Below are experts of layer 5 (counted from 0) of a mixture-of-experts language model. Rows are named router (the router's row for the expert), down (a neuron's output weights, with its number) and show model dimensions 0-191. Each number is 128 + 32 x the weight over its row's rms, rounded and kept within 0 to 255. Numbers have three digits each.
After each expert's rows: a language model's description of what the expert responds to. This comes from a sample of Wikipedia text that the model never trained on.

# expert 48
router:138116156148142126110112180112153065117127120168118103162165130200157132129145109158082176163163118107172136098143092109146101084121109094126167120122118096141074143168163121089128153171128118166151115081130089159051144096122153154073117160119160069157142133065098167160145104138094141038100098138123085117143137115073129063128134138139152103141172109112124105119133112095130143114111119156117168131121179080081061099131169137113131098123167113064135092152157163138109085097037129155143111102169227092114178101096148093120053080137165165081139164160163135139083179132164114138
down0:186136184136160130111104191104118124113115118123156143148094079062127073095154139199146140144162145090181155080115151109129131161111116182179141193108106134119141098112128077103106110152119087109107133153119149087097150152135150121128120187115091139079170127128155140151127117119130101255114126117135163104127088103086145152129169159194134168084113152105189130122119108185156123104144117145129126130139101156109069159107144142126087107156135128137164116156135136097189123132128159155093148007174070119087140077139097140165156129144148108158087081183113140146181152156093165127
down1:143092097129155161081161120166127173145117113119088131095129163103091095103130152151148084105116098095151116081060136103207130120131109091104178186124083114144134172198134125120154132137141147128128073125103143153172112088127133107172126092092175150135106154158074104139115153097170110157060127115139141143166131149068131143103100051123150150141080197059134132101165095103121129103136131158152150167158143047096131152174133203132118118168126088116146083146095140146149166175131127104168125110154180137177113187058150095133143147156181172165174177092085189139170165130165107113
It responds to: Past participles and action verbs after be or to, e.g. used, released, developed, held, plus particles like "carried out".

# expert 60
router:096167148142105117127153189143153096151133084145105092144140120112094085166149151169088170124129103046123111122165102120142117104106136097174123164122149149171136123158164103115115146156180097184103151050099078133133131100156171113090139143131149053161150162137164161118092148217089104095070120123126102120116146108108149103157124184136163090133122111080132114084144102000169104103102079102083139164110172085124106102119186158113096142130103106134105099073125111085086121131087135171128128059152213116131143108096169090096138124157166154127184150110146136115125133114131107188
down0:045147126153131153130056132145128099126114163142055073136160116157181124085093112141125153106142157144127153206133103114133150176174133100140143169164083151165097098119112148157137184142114132078178135131098114107158092141164132132127098118151062106146096121110136118113103177122121155138065119114158130153166121134116142109116126189123107140090127191148116136107105190158117058169101147077180170086080105188110137250127089148094166119082164131107133124177150101121123129085131180162141142119148110169141189098125128185177102162107124102142165134180156107128152158170091182095
down1:088100147127085120129121145158123057132051101116097092081116125068156111106178145078118211146127120107072091051121118144141141113130123122112142159106126118135144095158122126134112143095116102165124107117067078107085112181163149155069168070167131123175162110145136061082109111158097190210108085105088104127096100127147099112121149166108086142114157146136080163194109113081124124133101114138125188101124136071175098139171137156098144117191147138134086135140115132129160180151183104168149142083143174102141114107157088146152126203137151124168103114105138160179163122100128187070
It responds to: Pieces right after a capital letter in names, foreign words and codes, e.g. K-il-winning, W-ro-te, Bugoj-no, ISBN digits.

# expert 6
router:079164136149130181135159136077136060127126142123099082137170080168153105147124122126150154138149113132155107199206128127164124080113147119110181165093125076162095120179143117143090117131113054190119127095111089150122123092141116120103162129196137098139104122111145142137127158144126117052079096088085111084117156088152146075156087182137166109156147073105118118125088102076126105086110067165136123170106123083119132144101176161098110110101119080069127157122131172123152067103109185147096135118124190136128211109097150117112047081149123155076127172161128173128073171122141135139
down1:145120106094102107116130091134130130057127088109154114114068109135097115134090155110136060105096111043169156119072146125060136136133159115148119181110110141133103116100161136116135173056093042102166148170127147119100088154095101175114167109153066140133139110074178112159185089114161181201120141123113126117134152175078111096083144145187055130125104142165182087119076111151153088151125131115143091133151166223141091123117126145144150098138102083130142110126128174146172112096124099104163098108133128085142165086129125112122161141080135176118122130125108121110073182134043141159
down2:116114101148129111097103105108103101193164100083144150123101126151174072149136097143106154119135118091122083152121119114131129087084077183165156135132150125076192116178157111130152056124128124115093125193159086081088108187143141149136100161099062177121140141080091116102125070115100091192146139179173159109087126148163110170177104131154166141086127118127133141139104200156150139119145090103085161076172169103105120130109176131142149134103098165164079102155130014102136105186136073117148125095136119108117090138167103090081154150128182142160144102071103119158143148175127083083
It responds to: Forms of be, plus as, became, has, and the article opening a predicate, e.g. was, is, been, "became a".

# expert 14
router:110185107140152120103108145106146102141114133115080090163165152133119087137142137172118132141157138070112027115172088075205073103119151140121138157097122109126108139129110111123129168177150117145128130127139068163135123052138176145121110131156154071144137184155107141126107176192114105047162111140124095124071178168151135084142094168141117144163136137125122089101130126034221086062086093095082112145099137111144080088158139179141112091095081139167140087089123158126090138135105084135109111154132167120142137125067180119093103127164151140123162162153145128086110090121136058126
down1:140182124167148063128155075154132153168115172106128161127123128110114183112114085076163094138144110121159186136149137099123168137177092125180167169119146147117134131148118127090123091153159122200147081172195074129150083073094086147119103147119182147089169156121081143144133122116103116073103149092126079104090098170140146106153152135112162108125060078214139116112150088156117129147092109130155134143092157140154171075063133196109110164093144169183121129168128088108140106094074102154074167124077180103091103124125152196124083168162107144105152097081095152113129173096126115126
down2:194152115136073085122143144138108106086097110136096144100168089187112105119216151114115095131149109108183046106104131137152124090127158149128099102091073179164143147112110173148163074116116104136135126190107105121151130138047174187120102066104134136102092163170100164097139112094104140196131120110119093154123140078176158121162067077180109124061131091152157170131129099099097117086143153146126143125071091136103151109144135140213146178192174142114116151089096109133089185093111117159065119096120111117127111160145140110120099124078112119116130112132169085079103160112086150098
It responds to: Letters, digits and symbols inside coordinates, chart names and table cells, such as the N and E in 48°17′N, R&B, and %.

# expert 12
router:099167173139129118104139188103135090172148127182117093159155099108120075166148143150131163130127132046152120116155102094176080106144129107153135138111147110167117075116168104103097155156142104169105133072099086131129171091145177132086134151154120052161117159119141178097114164240089100107113105135117092100082163089124148081124097162128185110130145126092123106123144135000167123099124099139074171150069190105120090094105141172099093095121074112127133101107137143106098129112097120152124140102133198102170168114101134083089120112166142148142167142163152119099097127146140086178
down0:144151173098165097195194167138130099172120120184098149112129123105147118150159131150095159093161141163118110181076130147096097156125057179098080160138108109123100121121116129115192082088125119194169071122128177105133106080084159125069151112152172196124145082099150093149066174195126174100119109098115154135081130108202128123121139088157120102117137102145130127147140161089142178141141059087071104133113108158116150080106116128147119093124155112078082145155144145117149183103157081125151079174140191078170117084150162139130085177126135087110105071094092112112155121125123102151
down1:148133125114168159218121145152171118124093056138183176115123125153111118137077178089140167091099148192099128095150062167152141129082121100116102129157133157126129164132141158118142096090160086134142182110087103081148125088128137156124170122157171094125147109113135075138046180154125195130155148146129085123168131077219081122117160121062157173129152128155165169122142157084104113116137119076144143148097112113155207121169131089154156096133217133147195146064120119150112146147139122134154102113061136148095132133139120143138114116143153134096116164120136166155123095115134029112
It responds to: Given names and word pieces inside personal names in lists and tables, e.g. Robert, George, Marius-z, Ya-h-weh.

# expert 34
router:066183170148090156075151179137149085143173139140144091147142091108103095145140171151097162157170123065177124121150116072166111119145123132147145146094146154177136113158153129073094147155163098169115145071096093160110144112149140108091107127157141072180151144127135162123129143230086102083079119100095110097102159099092141084132123167132165100133159106083114093093155080049152152091114113111111155179132207113106084126099176146120091125118067108107131137104150119102103077101084129150122157084126212096149166091084132080076142112150167194096162167141136146135133131127136138162
down0:128157094191120166147117158212059166126103126123125182110165092107101172147111139154153120160089148110082072151110153110191088086114122152115155140083066118133113168134163152169137183142102175068118133154133168185107179142155175154148110174125081168083182125091058105169068115087127163180165100146147154125139074147124137134122171195146077094087136142113134115120121108160144136150188118174155124102153158148146107081111077150129067079132146095144155105092086144099151119090162167108180084154145140132131164174169104111136112157173144100146167143131160161130136117152079105125
down1:079111177095129132132159149136147130076138109132176176143172172148153107120094107145159091103064154110182142142173120119150084109176096136097106116060171103166141109137119109113146082129105087169122088174126106114185132158116133085166134107153101161137165137138134193091147105157094092168113167092102140120115124113138141104172169134104115110139146157069202116191123128133152105132119220127113145163157073244156166186183078167128135135117082141170153178123100135191089143141117121122145134082130114161145172114124123114164088154104139050144092064106079120128142118120106146086
It responds to: Final pieces and second words of proper names of places and people, such as -ville, -sburg, Creek, Kong, Quezon.

# expert 52
router:105130165159113117092134144096122089079149114143156113202190117188143145132161145133107152152139064071166065110143119076156109058092061091140120115131162074139093099161146117106082184171115074128124163069105077170093147109134152150090152133152147051158139168096164132142086111139097115085101105125144093117140133097073096059137136165157123126132164095105085110097133104098137119073110098136127154141121151094073072112114155134150131102116142109108128091110161142120111095106151150155117148066151240100157173099098131118129078103124160131074116131148171130115150178178130095183
down0:134126103166147116150094112081149146085143177101089140144155104082162084125150101180078136098131115200103134098098126150118191148129123068132144119195112086098182118117124112149106118149102118150163135144129117128118133156144103163089182117107151153160145103150181074133137153092133087195133180123147066124118170164086112060101071153175183136173126112081121108132139194090094172160125122157093091059093129136083124114132203103093150139172076145128185060126102137110141171130148100103132177103139127134181115165095092149095128117089125096073095121192168095185138131154140113080
down1:146169166111106082148200147113145022140140134150183165138090109113116090160162102116142166094152111136124117125111180134099131128128159119083097154110121176136166109161093141164112120132132080128097084126208139046099118112105170152111086155125118125163100146141100047192113076106126112159124177090157168127139142133165147119134162177126106115068127104122188136084153200150179149112077119041094141142168109078115105131132193135129126123165147173085158111125184170130183084107153126103122125102157168099135149120154088100138152124091103158127137128140152080140062088131102183138
It responds to: Words opening a noun phrase after a verb or preposition: the, a, some, several, same, one, no, another, numbers.

# expert 49
router:109154145170136135128164183081153083135138089150102095154158117133135102130164108138104175170167130081105085097135093119162108128136119093133140101130135141159127121149141092094095124208127142186112138067122030125089193084142187109059142176154138048141145167143154145089081119160107121037086106120072094111125171152105146089120120134083132101175151087123101111098134141064132141135107114165097168138076155086140106069134132157119128101160146097107128083128132117080096105118128134117137181104137184084124173129091173107078128110147192177145164170153125129079109151191133090133
down0:172084147108135150063090093164087146120118125122148092097171115076152104117143087161136118135104125150113090136103089045102142136119076092113155061134105129116177146100170111155108166111146126106101141165159112155162097118184077174151107034123141098134087119141147156111173070140175122198144155048141141147132096130146158125112150107169106129117102084127158120126150123157169163160114160090158118145111115153195136156085046121135140130112140213099116206138163128159111065179069120132117117140090191112126163157126129145120082184142164122105162094123178118137164138186145106141
down1:123135142130122112163117146137086084086162135103189110103163179159144133101062131129108073073077133117184191128126093185132102114122115110141084083146113148147107097090133170113078139125134090116139125144106154113100103158134149164149097140118092139098172173083114148154131090147083164173200082107102202090117078075110084118144191073132107183111133136076110104095099126164177062155121159184181119170136088151099104168130091126127101119059168167092163152114148157130170132075075146138101154167140095130125186122119121147196109069092159100127135168126137108145151112080116147150
It responds to: Single-letter or short lowercase opening pieces of split words, such as the g in disgrace, f in flawed, and exp, plus blank table cells.

# expert 43
router:104134187179124175130164120104162086136124139145124096157144129164104086138127166181085131172164099136146064086171074129163096110097126096147144113133163086157106072150167118115106177175146095173136155085101104151109168119173141110089125182189146072189099140106172125118136161144111089089084104102121122094129167102079123094145158121117145111138147099074114093111170070073136117095114146131108151150098209124154103083104155158126119112069050121120078122078166153149140117073121151153113161081134188093181144072094158083081141086131149146089135135174119175105092148166141120159
down1:104087151147114112124121137098082159132115091153104151118119136034105119115170054163079120143154135147085064089104102146144082103173100131173195155138081150134127192193089081144180102155098127139155204132133149151124114121118145165117141091062120125129062102113093133140184111142134148212146093125128095166115120154131112129162159170125070139135155156172190130113132168216121123138153131118123049108131133111106101154113099166131125152168141097099118171103112081118089142116156131137095133117130152101061144141143150111137203101097120094168168143157107174151114215155124159125
down2:090144173146104107126131188174154144153132154192114071092132128093163221147098127108138060151146064103119190081115108134113101119143128172133104107127120139169168131099146145127119150154169139085113166150158058104126141160129083125077105121093133115106164114080073165104139143169167125104186172132141122154092127104091124126051147147119140164069155107160191138129098144098088104182133146093131138122142104165104167115137098146150116155102079106149125104120135145085113126131180067098137133141077068132206112142197099117177149101125082131154160119124071126076150163075185187122
It responds to: Opening quotation marks after "a" or "the", plus nouns and adjectives right after articles, such as main, first, album, mother.

# expert 61
router:089159147159115133122142211129143107145135099151134104168141120116093092149158147172079177127125103046153114130151106095130108102127133096160144173106134136159138128154178118111103148141159096189136166056093082134110130079140152113098132145130157054180138152124172149099115144224080107059057130129114118136110162100115133084155128180119148074139118109074141119096157089015163097116106079119087156150111180074111134085126186134131100125137102111123111117083140135088099107132077154165124125070135213112130136101097175105101144118161155164129173163127145128102125132132115100186
down0:102097081092183155136073103206141159191081183103147131135147121141088133119127094125105100127112139152106165112122140108130138159144144075044142096128094183119116127064159137094070101107101170101120069168136106131108163137176124092108104082149091138087145125149152138090184111161191176116072142142119183221094079153163112166194072079155108135135109102098144119107178147164097129142140142104172069092144135126148161118063146130136120145143094095149125169160131100108094171123128138181138111180126096111137102139105173104109194085126140119126120056171115133145100101164155122104
down1:101170159127072151109154132076161084121178089158107058205223095202068095131138138136059133135151112071140107210145162135146095129114118117124158152112171119191116106159152113126090154115132085170080142095062089146109125159150149110142142172171151133150097170114153142109108153164094109094116094106116085075131106070089159131143099143158129088195144086118087095137102128134148088100085066108116194154107090140124106142120124140108129104107146140117098142115128137165141100094058123194108146111145150085127178127079112110137094077148157130128173141148117144170163082103147115144
It responds to: Inner letters of non-English names, such as Zy-g-munt and H-ak-one, plus football position codes DF, MF, FW and accented letters like ö, ø.

# expert 23
router:083148158178094144101084130107121093180128088129095114153169114124087116106101151188086188228137137124176031144126140137135082127120150100136148187135126105156120110160167110095136150163131111149079164089095150150080111106127183114130101135113158104164177156150144160127137131252116100013115079155099156117114135129133177074135118146118128123126159143155149116115119100088112131050154113110109121134170166142105049127117184132104138118142070117108107090130155142136120092112120165156130177113157168158157167082098131087042116147141159146121149132112113165117122124123142125141
down1:127119088123137127145117116076157147112092137100119080107090139104116171139172101148126137167136089080156096133115155175092123103181159155208137151151157129151153120173142131109115150106101131101115121143134181123096117128131163142099098151135132148083193170112151156117147100115175065201036140128212129124101120119136131157181149145105084127145085171117165167113151121192196149200152142095123136086161198159098101134166120120119206148130073180145126152132113102113176116098087135089077126171101043129170151106127145144085163157105135101128170112123096124099132155121062187162
down2:086150148117116120136103184123161143051074148089116050101078078091206146118103159068188132104132085163203168125154138140113168118125135132159148097147109129128058128140130141143118182126127106157111103173064127098135156148127130139162153082107165060134124132130180168098158166142163126223208134054116161116118102114108131162033145098104110168094130110111138075152099123151098125082126116126122125135153172150141081103099106140130192158142153120129119132102117126175124169135115162183077155102114092078116143121140110160127144096109119152093145131118128154134185153094092152084
It responds to: Closing == and === of section headings like Demographics or Filmography, plus table separator rows and sentence-final punctuation.

# expert 8
router:127154147156095134128156156115162118137169090125091071110145128091090103171151123124163119157132113132161076119104139118180070087144097117120155106140137081166101110120162119136097114169148092141081107138070101190146157125149176109069146141146145088158134145078156165097059176182112122026109117105087093162088129089111183121118090169148149113182121123124096071124113101054141095080118134150104137146095133115158111094116094133100111124140039089118103105095149158128086128111122139151170134157177135130197143115058163089072139098174156156140196170174164154125116157182136105169
down1:058146141139098099105129121114118122156102065133093110166133090137154145147184177068184133095071087097091166142083132097092101129147148162126097168110084120112103107097107120188103181156104119138111138095161119150168140112158164146192136116116124137192106125148093139101137136136100131000108119075117143115091092142124095127145135129121160154155113128163078164230091088059136095142113150127154140142111099097153129141126150082163190144103084125147141121097153167133089100112088080107101160150094140098153114177090052085142124107136090048128113139126078088141137081102156132153
down2:104141106180139085178089120127166104162106104172148153159085104150170151136104174158112121162083152088092150119135053120137153168078118141120188146082151077142139157069072091159134061117108151089120187000126157079184117128105134126125122127162102151098149131169128102129115128121150120156080168137153154156123062119156129099137127126116170114122102163127123155089126077201140138141193106082109122069160153118076161185154209139136178092124136111144163112137146094156131114125127137129124121117140136138142064138120117118041149138124143092146104091106164110106081059116156112127
It responds to: Blank-line newlines after a paragraph's final period, and the == heading markers and words that follow, such as History, Career, See also.

# expert 54
router:113170179183098121094150169110183062130140110133125115209136098158123086141149146117094154181165118092159102134120062104138112112156113091156149118101159134190127139151160124103080145164136081189120130048094053130113178111125175122113144157175133071153120162108127159098119141167068086040079141110103121100114158151078149063095146144121136102156138079097071120108166113031154163116114113149097168155106133123131080098116165147131124096144124111100137117137133138084128107103131118140134152103125207076114137102088137112102116074137163191085159164158143147132129151123147080161
down0:126137117107150108099119119176139173072102149101140145115079134051201160146101162110165093090089150167110152124125122137135191133112122108084132111143113172114135158123147140153206089141124157099138108153141125111187124126090081188179111095112139159102117083162129142149108100051149134255104143140152160131150117153160083138113166122088129131046098156149149137166125151180106183116154173069122128145140117184080125118139102114138117149109110151151123166130106091149088083172139108129138112115073118148115080131137123160123186149085108100095190158099066168130131120089114120082
down1:157131192149165103133124142096108086089072108089092119184100085133154085091138109144070202141109102119097146113129124105103161120119183158135178161102142174133166093128135135146114112092140099196206139119149153054146147154132121211141099106159145103168135093138157137095147141139118107111097171122129128134088160152159066105102166130088079144144093161151208165170131133160158097151063112155100214135101120082094175094107136116168131132107104195135151144103127135121144096169128104101151118130127224124072079148156110118150106125154114133133167102174104104169131105142164135199
It responds to: Opening pieces of rare words, especially species names and brand-new terms, plus "the" and mid-row pipes in sports tables.

# expert 35
router:097179170146069168079161182139157064146191136125149094142137088122133103146149163165094168151193145088177123134157113080141119118136115118132146159080141158152143145162135109094110147170171088157119138086078076147117127098149138116117106135154184106177132141151129184104126128226069122080075124095087122094101146090087156082115110179139161078141159082090110079097151073064170142089116098116113155173146170103112086140117182147134093120137100128107130134095151127129117080093111139135132156094104188093149165114100122084058134119140168211087175161166136146123128128125126133161
down0:181122063085132134148153138134186152143110130184029139117078126078099165168097087137167113115110127176097139093202130093170131096082133090123087165125098143095110121123087096162130156140161188172177162056146151136140132099107090125105107196129097114151131124157163104123117184135088110000124091152110105109152170134120095123138091111153216125142158130109206151124082150122146076142167129069178160150101118129122108166091126114158135129119119138155153109115179112128098123156141105126133116165136180120161112150133144159123108154176116126168130111111129106093118125146151113113
down1:115105123135170070135112139100142072084144071127191128119133126157127085135082149151101202109132104161087154153123103109109142124187182158079097173128101127133109125131101148120112133122130089155157152146120090051118121138119127136097119145234104141131104155120136130126152076237111110163107137133139128096118130069111148177069150135056164071122126082169189129141176150159163111075069151104110095135083134099122154111140130167139126151119096161115154128138176130080120130101137124132141169184127178158043160158123100146139107091126097138165131097157092043139114055127137144107
It responds to: Punctuation right after a Latin binomial or proper name, such as the parenthesis before an authority (Hampson, 1852), commas, pipes.

# expert 5
router:015138158172095173109197156086146096165122099111088110167161114127108121115175128138100179175155095138155093146186080092163123125129133123170159181109161102154131082187149096123103166129139107166096149082098103148107150113123113093086096098137134104131115143137137192141108156171098093076075122112143110071125134078115098073150110174104163091101094105057146133091129096018150138097103080146084158172153171087142128137089154202135078120120151123139143144142147120120098128147131147139118163055122179104123169080114126115112091098163136167101170145133129162124134131153151147155
down0:076094119143175094117140133209212150068163114175096198167105165114188102142110108111143127139092102129173149089132157121125115138159093183139161169147128143097082104133139145094166124102104147120128144126135175107107115156193109116121098099114114094142140123096159116131164080111094138107111133140110122171138143128031117115124100128090169156114105128159160160157110122135066103051166113128112137159105169089103103078076131057092096101119120100171140090119118159138140165112134099148145177128146118094119162134115159166088132141140142144195196080099067125072080143205056137094
down1:163080122137135153110110091110090166205050166097127095100142126068125168134090128156139094125131133218132161155113119184137145113098189155183152113176136146134068113142096141162143111126167138075125104138158180142105144153172091102128174057151171184086110113158132129076182144054128130211147159135167155073176129148172122139148108132137091103106072094203095148132101153155115156152135147111211132121117060142094114120120117150161137182125145117094109134139119156116170118133125187105154139156142104132141111116141106135150200152077086138120146090093108125106152082104119130092
It responds to: Word-internal hyphens in compounds like line-up, make-up, coming-of-age, plus auxiliary verbs was, is, were, been, became after subjects.

# expert 50
router:107124146159102135112132114102146110118167133133130105173152118153098071125163167147111146158120094063143079161144136088117108097121072116135108135120162096151101087157144126096079137143157083167126160045095063165069123125151140161099130168161130089141098171143182134117098190158105097106107119092070080105104182081072123078116123137181151128179155111078114128136145082087137048087098105146128155166110121118083104098146171139113117075107124114128087107109162152132130095137154170181097145069146223114147160095077150150123139096123153187064125150149172152108131170157181090166
down0:130085146173106160130171183175096137089126176124102175150167120104144173141120094090091167121152187153103118192125154149145111138135116160129110144183140151174183154107150147105113124167110135147055110151186163155136103128134173118034126111151145129167128145100128128106094101152119207000174131142154119164137162129112131081133190108132116118164126104133112144184108135021153163110124151128115127136083112100117142095057085078115155140106082138135164126117143125109126179113135138175137173069127074132144178108130119095091106137097170131142172127143132159152112099132136059141
down1:112140128050123109108107134135142133118109110133143135139155191171178168164175138117149155195114174137157092127136108088162102133161175178139077143114078076121137127157114133125132105125116133134170096104134134087108118157159125071175072072069148115136115081137146089070124098072113088158089081119126174111175083143122142129193124131153101131160144156129102198182126150221146145104118148106181166146122169136135103100129101134152144161116140241122182137140092118183114128172102114118130204178129182149113146122161165113148172152120093092088157167067161104103122153118112127098
It responds to: Articles and determiners after a preposition, mostly the, also his, their, this, same, such as end of the season.

# expert 18
router:074148125166095172103115150103130121172174104107109069142163122147053045144124110132109183194170110140130106148156066103127089105104083111130170181154122109163091151149172108112128129100114092163105197085105067139109111105145169142090149133163118110133082136160211178101136152196062102085121165102088129077138143113133117100144121171128140072164169113129108128064128105050141074102153102137125144170108158080103113086115164148104127118102093095152113107145202118112108126118150136185127185122137151119157161140098135141111101108162177149088175122101159153132129141138168065141
down0:162081082118122170110074142151091123163106128142103100164143107105073117103130060184134149163097136157130070141094125070117108075133216133148174083105152131164054156130197114156117115146086121173188117141134120103135143098173096091162182152147117100120138125171143106113176160140124104132096118122155146132077111121077161114186126126136180114149155102152146142154094160067137176110097132133062139082199154213156098157131148172145144085154137203133077144122151091068113117101125131094161146125169150102174147135126117104150211133111116155104105142131087109137109147166175152152
down1:105107151134141082149141093064116098131133180121141146099161173168126071133143112085078142079119139128176066163069136145100139111172171137104171122132151108132117124109111158099125132157122112127145171119134123107100152171152191153113169043169131133138143164138075167086120110123171118095115186119046174110101152172100156122162133183147104116113126132198154163100178126135128137140169191161158126191175093172101116122122061098072108108149135153170121101129139138133089118064088143131087124166114138163116134174155119112134185089038101154123170098160160124181188111150081120146
It responds to: Line-initial dashes in infobox and career lists, table pipes and section markers (==), sometimes and or &.

# expert 3
router:075158125170096156165115169133115109092138160094117051135147080198091109116208107193108130137138152083136071139179134154148113130102082126181177134101145067154114092149136116123080189133149134111116115090138078135100169088147149106139146185113133114120150138113113158156105147201118142066118124100099096121097140101132165103120101124141134132158161107132129120120184087083165104092129113127110132121126132073121134140101182134097176120145098076132115093163158187131122141107055157181103128126153171098161119107054192104047057128104158156115144186160135124096103189148156153170
down0:125110132145122160147124151100155159167133168127126149172128089088112127115170157159139125134143156129107125090175120131065191143103198156115145128147149057117095185124102171111120120124148135129098152033119211139093164143155132188145137100080150198105117156105078169083141146104142136128089124138150158130147125161064181171151158166137130091130135171100127188173116150144092187113114127115168084121145126162089074094165173096185119157147129110170136185137111150124172164094051112144110170141101100070103091168132135130141193091173097146096175129110102091093098146072156136157
down1:134145152165098172117155106144158166105111119146088098110078103167155169112116118092134140118112185120118102122092163153110145196131120194125088135103080072146151159136137125143122120136167098125131098153116144140093086146108175040169119106122140180090091091130180100125111157179141236156144123106089136174102085111083068123123139153097092108116113078140138146092105104164092087131155174159149170157138151041150118107187146154157117151110114163137106174099124118137130101152123185123140141050131106071104121128116168127100113105091146070113176066127095122048089090118063108098
It responds to: Field-name words in place and biography infoboxes or lists, such as Location, population, Coordinates, Born, election, city, Coat of arms.

# expert 17
router:104182142137087177130133135105134117135136118096126091139209117173037129171154112143115154173153119108161113196186068094167125126082108083105145158122150089125119115143173087140123153131151104116100169049082103132112143113127128058136148138164126102142090164130145124108121119173122133099109084123107085120139161076115129098135135179145155118208173096118084077118108104051122064086126113158109108160108142065107120103093128160089091108109099095109105084133111163140094089091165173163152175118111170102203190130134137114124113088161145143078178129155174181133123125186153120164
down0:096170140131125155139100089117133093141130124134072088109135115100177072179162068172112171145114097110180131153082127199127175118147150145049112108144165178114127083128147091049129129155127115106147128172093155139118180153153072144091116146109089177141133086087142115093204097115144076171142131131175171087145102146129144063068142120102183132103100109121090182083112184186109157138118107192097127100129159197175149167105127120130163126116154132121176125194162141170134150091115122135109074128107124126172151150155124130099040144134127146128126153112160131123119117107081167072
down1:099139071073089144083143171094147128136112118092101089178097108134135187088100178156173119161112095147091069106146040087134126207123097133159163130098081096133159192144123092153148111082081192155107170100110160096094111132146096130111162141183174153125177143141103091158102128187133162062123152141105124148096122098203108205134075126133144143158161109125156098066133123104146153176089092118089155101148063127135170150152125135126168154163103091118100145130157131086182100136117146149112134092086169135147120105109143146129076058103158129190101174146113129143122113156121123110
It responds to: Nationality adjectives after "is a/an" in biography openings (Turkish, English, American), plus leading list dashes before Genus or team entries.

# expert 32
router:103162131158097158131100186112152113120135147148138146147142109155123081177160168149081172178106093043160096132208102074177110095105129113125107129085151065199131084094169126112102166150158130146117184076104105160114172130151123132114128109159146063168096169143177133124100180178141102084132070106072086117061174112059111096113131183152153134159139123121131133102148103101153135133092135135070167129122110050107130125107146151112105128089108118113122135057148144093086088109056133187120160068158151137140180129082104103150093130162180150093151118135110156132131122165140142145
down0:127159167089082053107161132137132144160123098149166160107117146107122139125146099119067098166159170122099149102178170121181144111101149164134134117102132074126098126137128134162117117197126187133089164115149138079209191120090117127129118102112176087077092155150102142088114163087128075174140150173069118143151220137140115130090135097136103106195149186116154214177162110097095130123095102134098097137128136113135173110104118136154145095103133107080102196114152093123128129152125179098143110191074107118119155088120099116139206126119128095130191054143128128167116085161170117143
down1:151115139142068112129114144117137122158129092064158186160157102150108134187141206115109144081145141192129146099129211077134136147108097141116098128083143204196133095169103122121124189152106157148136140116099117078136150096195167101116134145138177085113139122140130090121140146071058096139126143145147129169175150112150059141156170106096083142119155108149064115101132121117191141067148132070118131122125103078113136135128152121079114119129143072121119175100043113147099174151194142119163121187125113176146091153130151107099090098144157122078156151095097092140123190125158094083
It responds to: Of after counts and quantifiers such as five of, one of, most of, plus number words, years and United States.

# expert 36
router:075178172132094153077150187137148083152167152138127084152143099118110096141137182147108163161165123044178130123160117070162111117139130131149139121104145135170133118160155128069107142153163099168118150070093100150121138120142129116080121132156152059177148156127135167119126157225092103091089123094090100099098156092088141083132112154128176102125153098088133091094151083046149156090109119110107158173124213113113083122106175147119094124106062103102129140112139123091103095110087123162125162059122211084153169103081126096071135106147162181095156162134135140135120119121140136156
down0:190156154162148103130137118120141077079151109134115112216105148106206104147124099143076194101121126126109200106175142155110152173169119159124094162160132132145140177157156130126095174104116117205130134109157061039168109152113166197158150175136144154141138122146143103153094128226121103089127126131130144103103128131110121129114114121113125152104139074196197114120183107061154117133075081113136181176125132138145159101133140094110156127147108191090146091063138123108131171132060116136152157108106197090148096111176125144115068116172119119127133124119083113131129159109135116136
down1:153104154148101145140081122141157160092098182111167146070141140201095155073099105109076122137120126104138106149123138121122151131088112153081123130194173073114163125082116104069168146088106174042143068117172105181101129130076152104124109114102136145116150123100143110132120106145211128040101125103109199120146112085133144073120190079133109153170100118141144152095141122095084084123106110096137088136158107164106130136155080082144129161132158117146166142115109148156145173151201155118101169156120053203131139147137158162161164162125120076140107083106105138080192104108110126157
It responds to: Last word or piece of proper names and titles, such as places, bands and surnames: York, Creek, -ville, Young, Angels.

# expert 11
router:153150174135105092124124169105146104156123130188115078112157093137153073159123147151167194127131135066124118129153114077142099133104127088153111165131131110158109043137182079087096134167128109165109123086076083137156155109150152079120140151157133091136115128106158183119116143242099089062079093148100080092084144128141150105137095163107181097114099127104116111100138144041179089111119104152069186139065169106139123096125156175114118127125097103121145092106156123057106127131146116173124122109138161146176176128081122109076119092176155144155158107174151078103130140165164091164
down0:147110159118151101140156046086142089123154103071192128119142072135089158127105144110120142098122124157160159145175144095108126167125118120104123103130088145144136103147093182144144158108114161180138171138125150129117183178148139161133169084121126110149158153136104120091169122086128106131155127112170142095140137120200110147160127200132152160118121180027081128147176116152090118160179123106201120148152085109118142082101147143110170091100115060113050098080143172089226121131091122137139152079100187120118116096132163192129093092104122067136081167109110145157128151153185101161
down1:173080131136122107155138111076124111196148109132066111124123191179073122160143103104102159139167142137102133124087138123173170127145096167141127072119118101212140097162184086117150121144082155134158166115140192076152166139156107139189159159095138178141129056173106157122153150104156110095096100178118115159146125101159152185119116146126087112147151118135160170072129108151148161124053179128104068162172146102113098091151092125126170147109126081172172085137140057127151160167176145189141137102143132161150105107092174101139149117135070140140094190121165109138200109092134136097
It responds to: Pieces inside proper names and abbreviations, such as La-d-akh, Te-ja-swini, the period in D.C. or T. Hayes.

# expert 21
router:101161174164079159106149158106130090185139116131122081127170113153051035185167110132122162150141102117131116191163104139114066105066094100118186156160122078147075087140168150131095152127131105164109144057074083165091138129148141100130128164168137092121088167098147148074102127169116101102103105145110106080101152095098160097129130151141173106167172073108107100059132129096160064080108110176106163134098132085121120116112121172100106142120095104107140117150155118113117086088146139129123153108152174083155132107143140144124058102191153156066188151151135165142110140144185102157
down0:154191080128154083135142142080093076136136112114118121079159151242131109126077059177167112166114117133128102152115097101166175158120112122107111082134155175140114129119159080158056167174147119132076211127113124130061112109096104105177135074126174128145160104166168165130137163111151067197158152167065137110126061119121089146133157098131153149140130116138095131126158138171138084197119126143164100126134055127130165104163118126148191141154179122104077156128143129182157165127149108114113166128139130116118116168067122105177200118144122130126101084122119135114165141164119159131
down1:176160140124124165129086098107149205091136191141105119086110163117106100129161086083159107142084111086136117121158159165161142170098130053147113097150117117139120132092179117123094113115201144103107159166144125090119161145153179185113133089121164075120112182092087162123129139167143126144080157125121071098156098130108118156113095116075160110120126122118123116152111123154125190102111116107116166152133143150143144132105089081088208124099105097105086120191099094131105116118127112163140085169122037101128105142054167108135094096113137154133142113139086195116222086097133187042
It responds to: Line-initial list dashes before infobox fields like Coordinates or Location, plus sentence-initial the, he, they, and, This.